Weights of a small mixture-of-experts language model, trained from scratch on English Wikipedia: 4 picks a token, 736M tokens.
Below are experts of layer 10 (counted from 0) of a mixture-of-experts language model. Rows are named router (the router's row for the expert), gate (a neuron's input weights, with its number), up (a neuron's input weights, with its number) and show model dimensions 0-63. Each number is 128 + 24 x the weight over its row's rms, rounded and kept within 0 to 255. Numbers have three digits each.
After each expert's rows: a language model's description of what the expert responds to; "gets" lists some tokens that make up at least twice as much of what it gets as of all text. This comes from a sample of Wikipedia text that the model never trained on. Tokens count by the router's weight.

# expert 56
router:123135088130113105177114111100072132095138120099095130128145145088157113126128131107080107162119087145137131163157127132115151113138110128124124136144104118172127136108097115104124160126127145
gate0:143118138120124123165066110156118144109102155127129139125125133132161116161140142095128116120104192133076156110125109119149127117134101154111100114135082144134119165125146099083160074107124153
up0:133131155133091115158092113140134127129108159116119121103136125132152102091101129110134143126104163105131116122138151119138102148136131138112079129136111166114116151157141096125136064124166135
gate1:145128138155134168135097141153091102114169152140165144124100146107134141138130100097170134167153144150082109127100105168156095125103115149117171120109132169117107163097150108140100138076106092
up1:116134133147122144126129145162121121149195147177169129150108114116115169118144109127157146149123126121097099141084113182132105133121127146131166139062104146088147155113129115122144126094084115
gate2:128109145175127121134087151159084112098120166084094170106114148114105145115126139128133127144140076140137138094133115099164149145147129116119118122119106128144116156111128099131139112115128128
up2:133142145144142126145102188181096107116135130110092132095118139078115140128123134123167119158143102112122170072133134110121145156137143133137108123096107124131136130126096146123143117119123069
What it handles: Periods, closing quotes and line breaks ending sentences, table rows or sections, plus contrastive but, however, although.
gets: ". ", "\n", "\n\n", "). ", "\". ", "but "

# expert 17
router:133161068134159133124100132112124095115142129148114064117154123088178086126078132100130113156109154107138163185127096123097125120110130131148152139129113144153086153144142102112136155141118152
gate24:150110126129133120113123169124142139152142103149116095177184131124096153123150096151135131216152127121128093124144099119134174126094158147091130102146150127115112162159142135148124129116079132
up24:149125111164116088119122171098131136170169135152120078165171119138115133092168095149129099175144133149105086129141110109130135080124133115102154132127166139130122123155106137122130135117078122
gate25:113142137123113130148136170118142096142121111124125105099132140101150114086118110135139116151106086088142160142118117133093197123156123128141125139156114096110116115132127128136138159090160129
up25:091131108126132165114165114137138098147152140104149178088122139115103127100152136159134139124098105101157194147110123117143156164128196160147118155121138081135117134113135117177153151064152126
gate26:104144125140183121159095150175095140125065142127121088130146135123129118131126123104130108146157118111125098096122124136120181135113122131117135110135131083148122123090164135129109121141137097
up26:129132142100142159153098165188134146127118176127164083119150122091156089148141104118167101165138134091150107117107132123132161162124117156090110097165144112122106143110153112151116133095105110
What it handles: Colons after infobox or taxonomy labels like Species:, Order:, Founded:, plus verbs and pronouns before objects, such as named, him.
gets: ": ", "- ", "): ", "him ", "her ", "known "

# expert 21
router:199163146116131116140085108084092122120149081108121134126120066112108137109133140129111109123120122135152152137172131182117121100149113137167140164168119167145130116135098103113096171140107127
gate0:143135114113153130121165129095110125118147150103110135092112115121139146110135122133160142147161109132110162109137104155169172138132120154139129149156129179164144110107138068167059157126125088
up0:168128120112160128091123157103132129096131125095099134103098094118127130163114123134150139131164146157131152140116101131137138114148128146148098126142131169177138104152116083159089110158102131
gate1:120118155136113135133122117103108157152131121179111107138130161180137113123122118124095121130111123160137089152124064117122133112122132128121120149151102175111136094123097122158117141094113177
up1:125134112107101129149089112124116137167160130178143107146106154161139096108133115116140095134125087144129098159138126133155133128149115094140149166119094181137135093097112086141114153175129139
gate2:156159124111091087132170115140132090124093126118122131101125153124126110116151105117114153105111154153127106141180148139130104128144139133089128130102129161153133122187120146112107120109120120
up2:141155140097101119152158116123123101115089111143091146127113136121102157176158112117139139103159126166131149120132168135115153109130147116114155143111079173107132111196113123110097127118124107
What it handles: Prepositions and clause openers before a noun phrase, such as by, of, with, against, According to, Despite, including.
gets: "by ", "of ", "with ", "from ", "to ", "at "

# expert 4
router:145132101149150138106138099078086115158120091123160116118143074098123144114123148102131107166123144112132119131163126097070145099158111116143153131153120112144142105142078106118146127125140134
gate0:127104110120209154103125105089127124124137126146141135111119103134118148154175139124145104125133118111153131154178125077116145085103145159142126161121147141138087158101155108166145120132083099
up0:121107126130180160103107129108148159156150095143155149119104092150093141145181143125124109139128096122147125137198111096136150075136122170120102138123161113123077150093144121134159118112085102
gate1:193109111208140117099118132107118109125120150137154119137138092140132154115078118140149117147137115113115120085122091135123145095113060164085130107129050128142087140150164115165119121150107125
up1:156113139179137111131122122117134121117086138114146092104124087159154150126090112132116112125143113129098098112144119146108118120105036118097078135112074146132092127134162109152118104103109134
gate2:144173127091108093149104082125154160125131138146148115124137107168115129078091113125118139126114090139135138154154130133134140166137156113137135165121128160089150151175102091110126116146146118
up2:138157104106115101150137089131161139106152132134160104155135105168117154086113088114142124086113102138150161172124159143143146159099136116143133159129090175108125176156114122100124108165125110
What it handles: Pipe separators between numeric cells in sports tables, year prefixes like 201/199, and the first verb after a subject (was, is, competed).
gets: "| ", "201", "=", "200", "202", "198"

# expert 32
router:171171098167152084105118113081102117166138107116127149145132076123146147126074139110114079161107131148138130145149157160119148094126128151148136147148131138118115125144094169140139155117142139
gate0:114128131110149112107152129179163132098182149165142147100109108160127157068108149109140119143109103117133128124083159138120162129073124156107130141101142146122144124115152127174161137114107123
up0:113144114105141119114134119176136135095155146152128137092120129144132116054131151098125112136114109133148138134104179136099142104102130157133131128093128181114155135101161130178139115111103122
gate1:110166135118124135107137096190099111148134138108142162147156119139127131148149156110100082141116138117124127152118111102125138099092159148125154114142104145141143142109106120096177142113139115
up1:119154123122116153088095086132099098156125154110123146142170110153140123129157147118074114140153128097122151188159106143131116112134159148149162117137096093184141170110108138114113128132108134
gate2:132127116147133100110099096140144106166113119119128128090091109107147097147131148160105127146111085138172147137118171152128148164100102181115121126140139135115129166125159135140075145100096152
up2:137119102148099104105113094154135077164148121087145132115113101120107109144124113146127117130107114145144110120106179148096183176079127175122131141156131110137153147158131157129133138086094145
What it handles: Number pieces in tables and scores, like vote counts, percentages and goal stats, e.g. 17,374, 14.8, (25); some mid-word pieces of names.
gets: "1", "2", "0", "3", "4", "6"

# expert 13
router:136163116137119143131111088107118108150134105140114108147122090121147135172103187088111120149111126118134160144163148173098147100116150093125131137136076143106162134158109127115133167150079145
gate0:138173169146108113152090142137084124093131115099123132119111145140119148171137173160110115106114149139096150149146113148133102137142144142127162167106118163148141138145106117080098149154134168
up0:170168140123120119167096112131118138137097131127131122132090179169085147153152136147127116080121139166119191128133101115110123108154131161096151143132107157132148136139115148078109133146090140
gate1:164116141130134111141174145120088138122115150122093119165094156122110137147126170133096130142090072102147093172104077107130160082161135098135165091101117128138181116112054102165131138170100099
up1:153110114137140114152154156115117157102128129116104104168090128138125163130132162113120133107080102100147097170078103121104146095145155075155167071113109111150167106102100129127152131180127107
gate2:119132167100139120130082156076106121158133111111117128096156127129117110154117181114125129114101123098154149143180122144152115093133175117139140137113153121100130168112118165155097184145139177
up2:156143159124122128119051152115101124147090126129153085123130139109119145128138164088121126103078188068159151100172150154095130108124134094126111122110122144124134150093143172125143132174129149
What it handles: Opening quotation marks before titles or speech, plus verbs and prepositions in biographies and sports narratives, such as wrote, moved, hit, from.
gets: "\"", "from ", "had ", "with ", "his ", "has "

# expert 2
router:132156137162140145119121124115100164110144105141129126102114102121156137096092139117122131143096104146159135137158123101119150118136144148153120140127143120142148138115082120136163103121096134
gate0:129139165145086164162128134127147127141115111081135141124161172131178161131148151134163126140087131163165120153172136105086118096123082150101115138096128123148126166178125141132141146111105123
up0:167121138159116154172121113114137152133110111071137145142148134143173164153168149143166119142112136179171140123149118109085124107125092142105136127104104159104155147166125142116147133119112132
gate1:125143128148095121170117128144142110137167121122132123101111155126161133125123111113135127149090099119126140141106097126150149127148147157138069112134107148116122109134141142081121148122109116
up1:133147111149092124148104117131124127122144122132146134090104135103171166176128122130132163157105095130137171143143104103143173123119144167118086110133111149106127109171098135093126128123102098
gate2:191136137125136154156170142126105139134121122099129135148137138122120145129131169115109144146088125127149124094164112115149118159147127135155103122110098132145148128097110110127101129144142094
up2:165129157128146151135160137107122132144155118154159126136116118119123156079095162116116142147097124133142118111154122122115088150155126149143082130101109091114091142086098098116104099165117109
What it handles: Empty or filler cells and pipe separators in wiki tables, dashes and scores in result lists, plus out after find.
gets: "| ", " ", "out ", "— ", "0 ", "; "

# expert 62
router:107143128137111105116133121102080106126104092090085155126152136101165132126147088109103110125107145113130147151190141128099145123131109118146154175159139120130120125143121129116109146122127161
gate0:150120164124126097107111115105147100190150097125110159124109135129180112149119103115120136114137160157170125160146106129146120139111102189142119172150129143144095146163161113125178182154139153
up0:160105146118135101152088101112125129159166089136122139177083116157154142083128097093117130088100125119145121132124100146113105101112114098116121172095089156157105164140151130140175142180159153
gate1:112159122106153152100139141080135148158111170125110142086121121159111175102153125141098135137116123140082130109125121160144120153158130173150166154137131176114170127122146161144105119158143151
up1:131175125139166137117144133076148130139106168117137109115156111155141146112138107150132140153138110141094144110150127129129131160163114173153163161139116154102146101100134149167101127160144119
gate2:116160122130150129149146138128105132115083111137091124141142124123133128140154119173101147113120140136180115102165136144131118140103148110145179122130146131150116041138064136138100149067125097
up2:122134132129161128149144143077091110137099090141110132142089145114140170131149162151120126118145135139146124122164159112121129142111131110163157134149156094149088077108092124144117138060113149
What it handles: Section heading markers ==, line breaks after headings, and temporal connectives like before, after, early, when in biographies and histories.
gets: ". ", ", ", "\n\n", "==", "== ", "after "

# expert 11
router:162160146145089137130141125093138145140098137127153142114188113123143122116127156099113129096112099140124168144125131147090146111138123124164157169138108147185136150112115125117099112149130137
gate0:149128132107128125133117156142136168134094142127122063152121118155134107130132157116129138148147133116122115075084138110126156129082135080099090094099107126158098153099179190175118120132129117
up0:164114133154117146156144137100126158159125156163127094157135075125126118129115148128119130121101133112136123093113148143100159105100158134120101127108130104166095172098156122159163101187151120
gate1:168145149126132126140113155170119115121133171152117107112187155101144111101119144127105123134141127095169177141166149118111055105144149093132135129107121186130097165146094100112152133161150124
up1:175154140133151150141157125139104125116127178124121123118154115129130097107143115136114135143146123073145156164165131114174106102127128098112138158112117166131101187171105092147090103152147104
gate2:143130132116147131092108122141114168127128105165124144138095133153091094155143163140123123133113152136156121153151160124145086146112158155126087104186118201165095141159136164161080116150142108
up2:146118147134141112103071136113125138140122073132119166181130117173113157129082146154131143120132170149142132132185128140143107147137139132136078196153146203135058105168117123145079109146133135
What it handles: Nationality adjectives, commas, and linking words in biographical descriptions after a name, such as French composer, American politician, married, appointed.
gets: "s ", ", ", "and ", "as ", "by ", "American "

# expert 53
router:153177097126146094119143124069127180132128110119092109139134090110165126141124122122109081182110148114157123122137158141133167081144139124139141160171147096130103165111117149119122146107114152
gate0:135168148102153130099166169129091105121144128141108160117136141124160101089128117149141102124136115112149142126129085151126135097131113134100140147104103096117130139119131139186145174105121116
up0:113184151106103139120158153134089106123107147174105134128131142120159095102125125118114119109109119148130119119114127139112127086120088114138167149098124135133148095119125146151149148132118153
gate1:149139093103117124122133133081161106142127149050153131142126101110134144156152139118115112156106092141129108149136070139128143118104121152096108147173147163125118129139079138115112125132171120
up1:168146088077122107105145136094157140133146140078140144154070123140141175151200126137119103164137123121157106152127078138132160120112131146095126156132149128145116174121096139159123139119149106
gate2:116156096141130169117149139102103119133154108067176077106105079125142142147125148117114093147128125147116151109136101117106153101110133138094125156168173142100101096139133146141108168151080145
up2:167139153159108152120132134119099160147161142097163088114110092134127131134101146120116104129150066138109129110147084134146151093152114137103117119175134135116116124108125142127124123133105135
What it handles: Digit tokens inside numbers, especially coordinates, years, ISBNs and counts, such as 122.407, 1867, 2001.
gets: "- ", "0", "9", "1", "5", "7"

# expert 31
router:110151106159135109118124111094111163118102094153117119122112140106151100132118113112123116118116159152142107109153166131151126092181135145119125098146115144134155122120116122140080114156124103
gate0:143158123113105165123165100115096118172130102146131132102167121108099203103124135130136158126142152125147207137174151103144100132152102087156153103141120148143119148148089093125107125134148151
up0:132173108163105145142121097132118178145120127125143143131155107109124143153127137124145129149145163139131158132186160100174141084151111077124145096152104133163161135140146103165116122135158127
gate1:145190117160129170133114138145112115115168082123121099114152095082126164097130104144164117101071131146178147108133154152151126125157168121137117089111112143105184154096142160130150127119177097
up1:142176116151136168112107138154112106093144094136117100102175097082133141132125118124170124091101134146179157100146147138112119123159169152154123101129134109104168154099142146117157124146175080
gate2:135172161141136123131090117136102144105079106091140104140173140080154133122123116098102118159138086106118137096158109127064140105122154114122097079107132153151140141109115143129128126103125128
up2:147131127137133147123114108131127164158102105082135119126193147087157139148082127104098114164134085116136148109144146112093152123150144112110116098148110107116139155141156127117123125131113121
What it handles: Periods and semicolons ending sentences or list items, plus single capital letters opening names, like L, W, R, and W in coordinates.
gets: ". ", "; ", "W", "L", "R", "l"

# expert 25
router:121138140127136083106150095097130142145100112142130137134115141123160118085138122100103135118115117139104144139129152139105152124124110141147173131145127107124138132118136151092154139098109122
gate0:087149173147131091137095152120100118131126087163126126103097148167174162081144160137159142179117114145104101147134120107098098161129129096124131131099149103131141094117124142103142155097138150
up0:098148131114174083149140161140106111141150105138179122119113152174140150086149163137137117158095123091107126179129158094078108175125117104138143160110176108148170114119162144134119121105162147
gate1:123106171126107109141109130106119132152125103116165127106116145095146134127073155104124166064136125093140143127122110110088108127136162141158130149146076173134123143133150102124102162148181115
up1:135092178137142089117080119101148113145133092160144187083106165079165135114098162108108174121156111099128134149123110108124092138128116133141131121107079128153087111144149092116125128153189090
gate2:130115135140106087099162146125153116110074123118141127111110082161095119145111145144139133125126121118159152152147111141103147137106113165107114130161129108113071130130087176148136163140108125
up2:129110141134085102111159132098149133107119150140109125099102102186102146128114145176130126111143141136146148140135094120122173115109136158110119113164133132140065132139086158148128164150121131
What it handles: Function words, punctuation and colour or shape adjectives in descriptions of species and objects, such as blue, shaped, native, a, is.
gets: "is ", ". ", "with ", "a ", "are ", "of "

# expert 28
router:116099125135128130121128134099107125150103101152144119137139127114124128120153157083102077150154126118111139149163156130101118106142108125191121103163089096142121181127137135109123111160138149
gate0:132126123104129073119127133116113111138132070062136150148172104117140137146128119113123109130141108149203204158133103122146111134138114114127192130165129100151124150108136164114131153169109134
up0:157120100162121078098121122134106158166133092083139129174134108117186157128126100128137111121138127128204185128122122139140121119137110122135135119163107115118108157107132166139127127165131136
gate1:115149117143166117099148139120113114137135136084140105119115091104106135084141151128159097062127171079115157107114162115084142096116129070138126155143137140119169140114150131108099149136165144
up1:102138143087140117117122153119054147140147137116189098124152084097154114107127087116153079114161156128121123130100090121139145082112102122128113105156141144131121153080170143143111146123112159
gate2:149136096099145108125107158120134109134117084167125124144138095088138193163132115131124125163114083109150099189113087083128128083158127134128090115135144119148159123141111141135132138102148100
up2:179130098129138116103107168112118102135111080168163147129099105079167199167128108098120124165126130086157132179137073076145136106136159107097097102168122128127125129126114142132150146077147151
What it handles: Double line breaks before section headings (== Notes ==) and after tables, plus year prefixes (198, 199) and taxonomy labels like Genus, Family, Order.
gets: "\n\n", ") ", "199", "201", "==", "198"

# expert 51
router:131179106134108147106122090101084134135138135129115120134134103122117116119102140127108097112122112117116145081150149150152156092159111112153129140138159126130124156168085106130113167137088098
gate0:117102168153159122102162124103097134162171086133122121100140121106101128145114112140175126098148112064106094117129161126112131156110132166119101136135141140095119110129092141166121180128129137
up0:129083160132117103124140095116087142153130094126125137109123151167084148154118140121168128093148145094111098125133099119103151151126138130109142112125140133116120130143107145138161170085131112
gate1:137137131135128146108116167100130150125113156139129142139124111108144145114146153130162118083138143131169114105166086134152145148136177077162154118134183106166146095111130149099149126114085114
up1:120130165138159162108114123117126155131112143137156159172123105129137128119129148138137129117153121082153111109169112119173131140178165137139126099115164095136169118120151138111127154109073117
gate2:133168138140057104134111124174109130153129185140187123086084128077116136086125136118132124154151148137129144113106137173127143134122124141139113148166129143144148159165122103142115146114133087
up2:128154161115104112145108146138086124148129181153207085106106130117126155100143132122123116138135163144135122131096144146128144097121095078146097146157152130138099174140140110153175130116121120
What it handles: Main and auxiliary verbs right after a subject, such as was, is, were, been, located at, served, moved.
gets: "was ", "is ", "at ", "were ", "are ", "been "

# expert 44
router:125151114166122122119132144101142114180141118111110135114152111111188138110089146119115135144102132128180126141172129107157146134148095120134128152159165145098115131129098147096106149125147158
gate0:148148101106118094138148131138100107099112135080110124115126129075140064154166149140103122135111120141142107088171151143147151145122115077121153134157126143137132105124108108105089122129125146
up0:136151108141106089125158110124123135116116142091106142145151137097133081161150168148090111118091109171156130120169118127148120125127102099111132154118132139143129125118129095121106125124108169
gate1:131135103156170124106098134127068171114113142090138133122123106111099170122146136091093145125115105135125148121163120129143122093081146114132117112140138173153120136165095110116135167132091116
up1:123117112145174140129106129099085153097121134110152117146134092114104150125152131111086158126122116123116150111150129114142138096098148144135114104144129169154120140169074089113145159130092085
gate2:143128126141101146137177085109117126121159126094142122116151117142114160108092146100114123105120118096082158133140130120135167121153097169111159118132108134098147176132187131101114107143141171
up2:157142137140116119153168106116112126110144130137123117123159160108117161114121141131088116058114119062079116112134125146124146092151123149150141109127101134137144190146160124146111091132138136
What it handles: Commas, and closing brackets after birth–death dates before was, plus time nouns like season, career, period.
gets: ", ", "), ", ") ", "season ", "\", ", "og"

# expert 23
router:163155077151133084106150129087092095138114160126125104122155122094162123094107096108110127129122139096098137131165174121129156073114081120129116111134152123084121101148108140137125135144154125
gate0:114129100133148109108112056113134121107114098164144152148133091056101139160130149092125109100130192160115113141125124106163158149116140082119132141109120130114150134094154103089175126117144139
up0:127135092123166075126125086110115133123149130150128145155152122089121119161143135122134113094129174181095126156121154122188141123110155109097159131118140136105148120117154080116160152133153139
gate1:145109106080172147125180154086116122147137091128098100115117127114152111087147117146104131109119094114112135136117159121073145114132082082119151175148087138133130121129152145121122121162153117
up1:138107110081169150128145148074094123137165089152137094108113139127181133092158104140126125113135125127101111138137150105075133125128082103127158141166088129128134114144163143090113136139145138
gate2:133136160124114148131138142148147139124102159120130121128092176133124114116094121091154135103092098088139166143113127101089122144131189144143173137095144097125130135126110140101118114113144174
up2:139136127163112127131158146124159189100093181113120095127085174144139129108113150116156136145105113119131165153128129136129159108134168149093149109115148121079122116152107130110097156121141134
What it handles: Hyphens and en dashes in compounds, score and year ranges, and ISBNs, plus prefixes like trans, post, non, multi.
gets: "-", "–", "h", "p", "==", "sh"

# expert 27
router:119145108169115127106141099122085160159123096149115126166135110098145124096134170096078125150101125177143138141120152107112179119138134149173149161127111172116113140102144122100102087141140116
gate0:108137098107075150118142107136099118127119126134098159109122135161131140133102131123147140118126116098172112101116141118143089121128162123141138192163102158111128128099121114102124166113140126
up0:118134084116090147139116108132114109146159131176143158101098085153148157154132137127182132156153113134173131072105113115131149122127124116136132145126085155127105136076131127099137151118129122
gate1:123134099181143128154110141117111108135155109103043109162128165148165105146141151168138101108148121094119146104141113102110133147127121086166083152148209152130140165145155120119153127119112104
up1:118081131166112111142109095103133143170157127116106164166148125145142096157136110158087097135108097116118100134132113153108102119099133109148102156156148158149092146131165123125141109112124142
gate2:115134139134069174131124121093147079104118106133145122160101148082171115128105157139066123120107101139092152145144096097122113121128146128130133187103136148127108105130159136140154103145137121
up2:109155115142123149164079151139126112129133135106171175176088141105140169143136145116103087157070096134121161142127068140074120126132165159127147174091109142131105120102157175103127105109133132
What it handles: Word pieces in foreign personal and place names in sports tables, plus result codes like KO, TKO, and the hyphen.
gets: "-", "F", "am", "b", "m", "p"

# expert 20
router:160147124125109133115138152121129169131141110122144109133126120102136103124143144093101123143121099127126147175119139117086115145142135096141110141178121122105110138127137152151122140104128141
gate0:181138122119125092156121126122159111176151084113132150116082104131127102151126132103131116151114092133095072128149107107127163130140140145104125170119114101137064148127146143170119128095147115
up0:130142135120153124136129163128130122139132091124115123136117100165137140139146093137131097128086099141087087125145092146099131131101115122080087144143170102113104100157107160150091148096146141
gate1:114109130130147124106141154144167147118153096087141145139100097157092108152079083103109100105130120157117145152157129111070093124125129097105118121158144175113121118083131117160124094078091101
up1:160119119107156103111148154146154158102170126095146095128116136128132130159123131128106098129119110158130094126162146131107131063126164103108107144143142169145165128092100125161121106104074124
gate2:103146149184120114151112102070081108117170113116135160182165135152109103121135150148141118125139147144107106141115173153118127112124138157149109167182111118152163136163150157142103081152115123
up2:114120152163142113164135115099096091116135141127148103160123120142122102137138134154117140113130125100070086149103144101128137132126145129136111179163080112151134118154147128168091127114149096
What it handles: Capital-letter abbreviations, hyphens, subscripts and odd word pieces inside names and codes, e.g. 3D, NJR, _{, niece, prophecy.
gets: "-", ") ", "_{", "x", "/", "T "

# expert 60
router:139187106139132107114139143109099124187110109142090120092153104095158120128107120111112083154105110106140152139185117167126104136144102101143094104121131123163106146134100142132094168127142136
gate0:116151122160137115110166082146118076141152121131166185159104109086080137082122136174118106129138166099115127130109092137126131129133115139094105127144130132143149111129070115119134160131108144
up0:142160137119131130124165143114142099147150120145154187156110130091089158120092147126110090137109119116117140130132091145106124101081112145095079130124137130165130124082122063135127145079107153
gate1:128126162125087122115116144110134148136119127110140118093141145138122135090070108112140104146148094104115150143154101128124112131107141118140099102113175119171129098156105133155114125142105102
up1:132126138128115124121113145131118155137109133145154088111120147130121144096068129105154094145105110135135129145124120143102146136104112088153090114121121111116146086127114150136155090140094138
gate2:133177088168122100151129136152123111173140141125179163154085103099112133162124132139125117134114098145102156146122100175126140151125132163103107099119116154170141120140105163175159155132094116
up2:132171111131113102111128112144122132166111156116165141142113096116118131182141106137120099122131071129119139162116107139120153125142137152101106094144106153175131105114122134196139155133115110
What it handles: Single digits and small numbers in scores, years, percentages and counts, such as 1–0, 3×, 10.8%, two, three.
gets: "1", "2", "3", "6", "4", "5"

# expert 18
router:176154136149114083086133103091094186145097145135131115151153119142098129158098162088140128143121117113129123126164163148091126138120102132130120141147147145142099156124098114108134137147109144
gate0:133131151154137138109170167164143120165118154129125143118097139157130134147141114108171087123129139135086133115141106158120147165136070142107098104128106123110128138093127132173175112089137101
up0:129124151128131151122196135140150111127121151110118120105120137115135128163106126112175101102112140105130134124148116135126140141128075131117100126151104119133134125109130113165153130131146092
gate1:141147091150111173128135136122126129130120118134129101095105137138140140119148186149139111143154150155133152127112119199173175113130150122113113125154159199083127124087118112071104190123138085
up1:158098131132144169120123115130148152131141107133147144157140135097129142127107186131139123137118121135170173127157145173112184112128174138112135146164168114117121111124100139099124176135096117
gate2:102139139121131146098113122125152151175167135107101157103093118102117095111106124122113120067156113168116108127149113200090096112163111122148130128118116155086157136121118143149090110091099125
up2:127136123186134131111138090124150141178186160066125138118080087103121111105117117142115128113144137178131126148134129162152128114196113133140126103105131130090134133128127135156095134131097137
What it handles: Coordinating conjunctions and clause-opening subject pronouns, such as and, or (whether or not), but, he, she, who.
gets: "and ", "or ", "he ", "but ", "He ", "to "

# expert 54
router:148167121129103109132104156087126157126113111113104120150092164095142092139090112107086107153110099117127126142138144166099145110142103087168103129166119118132091160118134130123128133133137125
gate0:144109129128156098108103144147110122150149111130119112167103129096153154112148110129094133090135130121147110082101107165130139129185105116125127138153076183096108160142081146105117134137145147
up0:123113123129147143110120133158116098141141107098129134166127137113150140095155124111082118091161160127152117077097093139130140135165104131130114154156093147105118179151097156130135142136142125
gate1:147137130126155135103156166144133098118090100120135082152122131148117126129112110134087121112133085185088073141148112135132131087131122063145107097095126123146116153174133079131146117130121115
up1:152159074125162163075154134106146095105100075132117090157162097139087157148108100089136124086118094155128138161136140102113125113145118095144119101129146101133104145138118109107160122133142155
gate2:126120129131137129131149147082104146108112090151153099147117120104143145109178152159152140117118139139135155132145100107111168108127147105164140147108101123098153133107142145144117123159166125
up2:121098140131126126145155139066111147091120117132149120162142125098146146124154147163174138150121163136166149112130092099105165141119115132144154133131085109107130130097133151139113124159155136
What it handles: Number tokens and name pieces in lists and tables, such as 25, 26, Road, Township, and Ch-ow-dhury.
gets: "- ", "1", "2", "25", "3", "23"

# expert 59
router:157127118163144142125121098112098117136122113122120126121152108087159126095116112127122135148125108135139133154142147110088150074139091122182150129122118126142148154133114114151151135137120132
gate0:146149117117150130145135116091104089138165122132146129157142084149164133122163133135126127113101080159153145176137157142165091116144153142143167144160117129107119204135095121101115118151084125
up0:132145146119160125109116098052122127153131157106141126149139122151143133126172126136126121123110104125187188147156107127169112132124088135109127133143109138110140192163100136160096131160111142
gate1:138120141112156139154119092127120113155122110126132121113132115164144097122108118120153109152096111099086121151149129118139130133095077154195148125115128159160148126091100165108138110077093176
up1:139131150084133120156118083124119133140094111148147125122127127147126094115096124114148116142051114089079103148157138129088113142103108132184152146101136168154137124102107177091143122096117177
gate2:159167095157182162166121148121163138154162057134123095121134121098129145093120111101156127132121104122137102155102116124131143149130116113161144109122124084138172150127129142146157141149154148
up2:159168109141141131190099142133144149155168054148134103106124140100131115080129124093159117136119093116146099144107134142120141130121157130165138094110151103136174161136133133156166147169121126
What it handles: Pipe separators between cells in wiki tables of election results, sports records and rosters, following numbers, plus semicolons.
gets: "| ", "; ", "%; ", "well ", "tr", "100"

# expert 19
router:123139093129129127140155140098132144115090114133105084150129104123132114102139139123113139139101148129159148158137140117105134128166113107165159111151122140129138162120128098134131127131120138
gate0:117086139094141110164136102121133109104160092117148144119114115114144135107118130108132135120122127098120156114104119143105148145138082113135088132142123160141129124101147143098116151171130142
up0:120120137098111138153154142145143134117134116123126139115155116155157117097134146110115137140115139129130155129096119124169133136175085160137064059099132138108140122167149152105126149130122154
gate1:146088100061130129109122137122122117100143126114141122103152161134127130111152117147091112104094115129119137103129179120157165141096116114107121136105156135147133101158150115137088074125118139
up1:114123100087132110116120148157123119107160103168131136118140159172128125101182115168119119133118110147088112111142162112150160151120099110117139131094172121147132099183116117144122093086091107
gate2:137116144107120112134127149123122105188123105149134119087107142109142087123164124146124110139113157127179136174128183129129140146123117113126131145128127111156116147160114135083108136145101185
up2:125116148124117126109152167130157084165122119145136121119122149118115097128161127142123134108123132086155139144134150109147140152130106100112136139110130139124147140152123094122134164141110210
What it handles: Final pieces of words (-thesis, -order, -ation), unit mm, and closing quotes or parentheses after titles or measurements, often before tables or parentheses.
gets: "\" ", ") ", "ation ", "} ", "m ", "er "

# expert 10
router:142134123159155119146107129126108141120147109152117099131138138116161172129149145087136083140093101105176142139163150197106182115139131132138130168130115172131163093127104136117143129103082133
gate0:128149124108084120090140127124141157082121113157158121179114105130100140145126145129147124120125148129115131099136128124136124140084113135138082144126131150135144112107074089144112178104127129
up0:114113120137105140097144121157173173078132150150128107122153129139144153189130149153140095168127152146108109101111181179171105143116137137114096174124149172130155113091081124102118162090139127
gate1:111125149144130127111146146125135150178151146143109140110103154100128113131174113146112110132114095107134126176119132137174096102139097135134151152115124163146092104150114101128069163149099123
up1:124128134140131158136133144117135174142118151110096134126057150110123094145143100124103095111116095114140111150123105149114106113138087143153161180129139138140101112116132116133113139142111144
gate2:175145120094103061169112145129123131154134165118139141131110128109145136142167132120124118106153132099111077140111090176117136098144150164109113144121116134213109148114099119076110151121131147
up2:148150134057136102129120143119161162165117174122148132139120132129126129122180136133146106097127087135106100175149121209101127112115123171093100157146113147175126158114105099097105149127111140
What it handles: Raw byte pieces of Thai, Japanese, Chinese, Greek or Cyrillic script, plus odd word fragments (T-ik-va, t-ough, Str-un-al) and list line breaks.
gets: "'", "un", "\n", "inter", "ov", "Inter"